Weights of a small mixture-of-experts language model, trained from scratch on English Wikipedia: a softmax router.
Below are experts of layer 3 (counted from 0) of a mixture-of-experts language model. Rows are named router (the router's row for the expert) and show model dimensions 0-159. Each number is 128 + 24 x the weight over its row's rms, rounded and kept within 0 to 255.
After each expert's rows: "comes after" lists some tokens at least twice as common just before its tokens as in all text; "raises" lists some tokens whose logits its average output raises strongly, later layers aside. This comes from a sample of Wikipedia text that the model never trained on. Tokens count by the router's weight.

# expert 11
router [122 110 153 113 127 106 140 129 141 170  96 117 153 120 124 151 125 106 166 133  83 135 115  91 148 173 131 114 140 143 107 117 116 144 102  82 105 126 163 125 146 104 150 111 108 162 167 152 173  96 108 110 113 117 121  96 148 107 138 136  94  98 167  90 132 105  78 129 157 136 102 129 116 142 111  96 108  83 129 142 137 138 124 157 129 155  93 156 124 131 123 162  78  99 114 158  93 133  88 148 165 131 157 122 134 149 177  88 156 127 143 123 163 133 117 125  76 151 132  85  79 136 134 155 123 136 104 106 131 147 123 111 160  91 129 136 130 105 148 147 163 147 166 120  69 148 115 128 143 119 113 121 152 130  97 130 147 113 110 153]
comes after: " the", " a", " of", " and", " New", " in"
raises: "ly", " and", ",", ".\n\n", " "

# expert 17
router [ 79 109 118  77 161  96 122 128 139  89 123 129 171  83 139 129 136 168 143 110 126 139 112  84 130 139 106 104 171  89 102 122 146 135 145 107 141 104 156 121 151 152 159 131 123 150 113  98  89  87 147 121 143 130 129 117  43 167 128 138 124 116 130 140 135  68 101 117 112 130 130 133 141 116 117 113 113 148 119 155 132  92 142 152 135 129 127 130 126 124 163  85 123 112 115 116 110 157 116 113 127 144 136 136 137 121 166  88 141 132 134 104 166 149 120 134 135  85 136 133 100 156 132 112 127  88 106 142 119 174 100 150 149  95 103 107  99 132 158 157  75 136 103 123 154 155 115  98 132 193 144 143 139 103 102 108 116 116 167 136]
comes after: " to", " a", " the", " and", " his", " this"
raises: ",", "ing", " of", ".", " and", ";"

# expert 4
router [138 110 116  81 137  99 109 157 131 132 154 107 116 164  89 111 150 137 107 122 132 103 145 107 109 145 119 112 138 161 123 133 138 127 124 107 114 128 144 136 138 112 119 116 162 162 133 111 177 169 109 159 113 121 143  91  98  92 108  98 137 107 113 118  97  82  80 139 106 124 156 153 127 142  92 139 104 184 159 141 134 123  90 119 131 119 125 170 119 129 122 141 103 160 131 175 109 118 110 103 156 143  64  99 150 180 107 141 128 139 123 150 117 131 160 146 135 196 143 100 137 133 132 138 108  90 132 154 120 147 118 126 110 102 120 151 132 173 140 121 155  66 122 153 141  67  94 113 137  87 141 121 143 156 157 151 117 129 132 131]
comes after: " ", ".", "-", "°", "′", ":"
raises: " as", " Bowl", " games", " players"

# expert 54
router [112 136 155 151 120 150 137 163 125 105 130 149 109  97 139 145  98 150 132 135 150 110  78  79 123 139 157 155 117 167 134  99 134 126  82 131 100 159  75 125 158 109  62 129 151 163 166 127 144 152 159 119 138 103 112 130 139 160 175  95 132 135 121  93  97 117 105  74 130 153 119 122  93 140 113 132 121 103 127 126 154 118 178 136 149 136 103 143 118 144 142 147  99 118 128 145 165 143 107 148 142 104 121 138  98 119 148 112 114 122  91 139 133 157 117 131 118 130 117 146 171 147 124 146 110 143 123 135 126 148 116 154 139  92 169 130 139 124 124 172 168 149 149 110 143 165 138  92 171 119  97  96  66 163 131  86 115 105 110 148]
comes after: " |", " the", " National", " C", " Az", " Cal"
raises: "es", "ized", "s", "en", "iz", "."

# expert 51
router [119 146 101  96 130 116 132 130 129 119 123 114 165 100 110 144 155  83 155 164 156 147 150 126 109 130 187 127 109 146 101  83 117 123  94 131 161 148 168 138 160 135 136  86 144 117 119 182 113 148 167 135 106 137 131 137  79 104 134 146  98 107 127 144  79 141 120 116 134  90 127 143 116 138 138 156  69 130 134 146 117 122  86 138 139 109 112 118 140 148 137 109 178 141 155 151 124 110 122 144 119  95 162 141 181 149 125 118 126 133 167 154 116 138  84 129 138  93 110 130 152 133 153 118 198 140 137 113  96 152 131  86  93 136  88 100 103 139 138 141 151 144 128 119 136  70 149 126 123 125 105 162 122 101 151 154 127 135 168 115]
comes after: "-", " (", "19", "-y", "|", "=="
raises: " and", " ", ",", " (", " in", "."

# expert 61
router [ 93 162 169 103 145 136 123 140  96 110 133 107 136 115 100 155 131 137 124 144  93 110 159 134 120 176 116 145  81 156 128 120 107 139 145 115 179 157 156 119 136 165 155 117 145 105  96  93 126 179 117 118 125 172 104 125 149 127 108 114 103 130 117 145 113 132  99 111 126  79 137 167  99 127  97 113 137 123 104 148 133 112 122 117  86 138 118 169 159 156 138 132 160 130 104 146 112 138  93  83 113 127 113 152  90 154 168  98 128 147 137 161 115 138 123 107  97 142 154 122 153 125 132 155 177  95 114 145 111 146 157  84 124 153 105 114 114 153 136 156 164 179 169 106 103  94 111 114  82 118 124 128  85 134 108 125 113 131 122 170]
comes after: "-", " Tr", "′", "°", " Preceded", " List"
raises: ",", " and", " ", " on", ".", " in"

# expert 39
router [150 134 147 131 106  96 141 106 110 181 138 151 173 152 156 123 141 131 165 174 174 154 111 130 145 104 125 114 119  70 142 137 128 113 164 127 118 101 119 133 104 127 105 116 123 123 127 166 128 125  75 137 165 127 133 110 144 108 104 159 101 115 133  92 125 118 127 104 100 101  99 147 160 148 133 146 130 136 137  92  88 127 149 166 127 165 100 112 116 160 108 121 118 150 155 125 124 122 129 145 143 141 145 140 151  73 120  86 120 148  94 124  97 119 182 123 158 157 136 107 111 113 113  81 107 116 122 142 160  99 118 167  93 102 116 157 144 175 107  76 146 142 112  71 118 112  94 137 104 108 163 147 137 132 129 121  98 101 140 105]
comes after: " ", " (", "–", " O", ").", "\","
raises: ".", "12", "14", "16", "24", "22"

# expert 52
router [147 120 126 159 140 167 150 148 100 108 139  90 110 116 104  90 131 119  74 139 101 168 131 140 124 139 133 102 136  93 152 133 102  94 154 118 112 111 107 133 111  98 104 136 147 146 132 109 101 115 129 158 157 113  90 144 142 134 125 170 120 134 105 138  82  93  97 142 126  88 178 101 159  93 147 155 116 144 149 140 132 162 113 159 120 117 119 100 168 150 151 150 137 147 158 104 125 174 127 173 173 141 170 128 154 155  97 157 108 110 101 125 134 171 108  99 130 119  98 151  98 110  91 122  99 127 124 143 143 112 134 112 139 127  94 129  99 141 116 103  92 164 103 120 137 140 144 104 148 162 164 117 143  88 154  97  93 141 152  94]
comes after: " |", "|", ";", ",", " in", ":"
raises: "19", "20", "18", "22", "24", "ordin"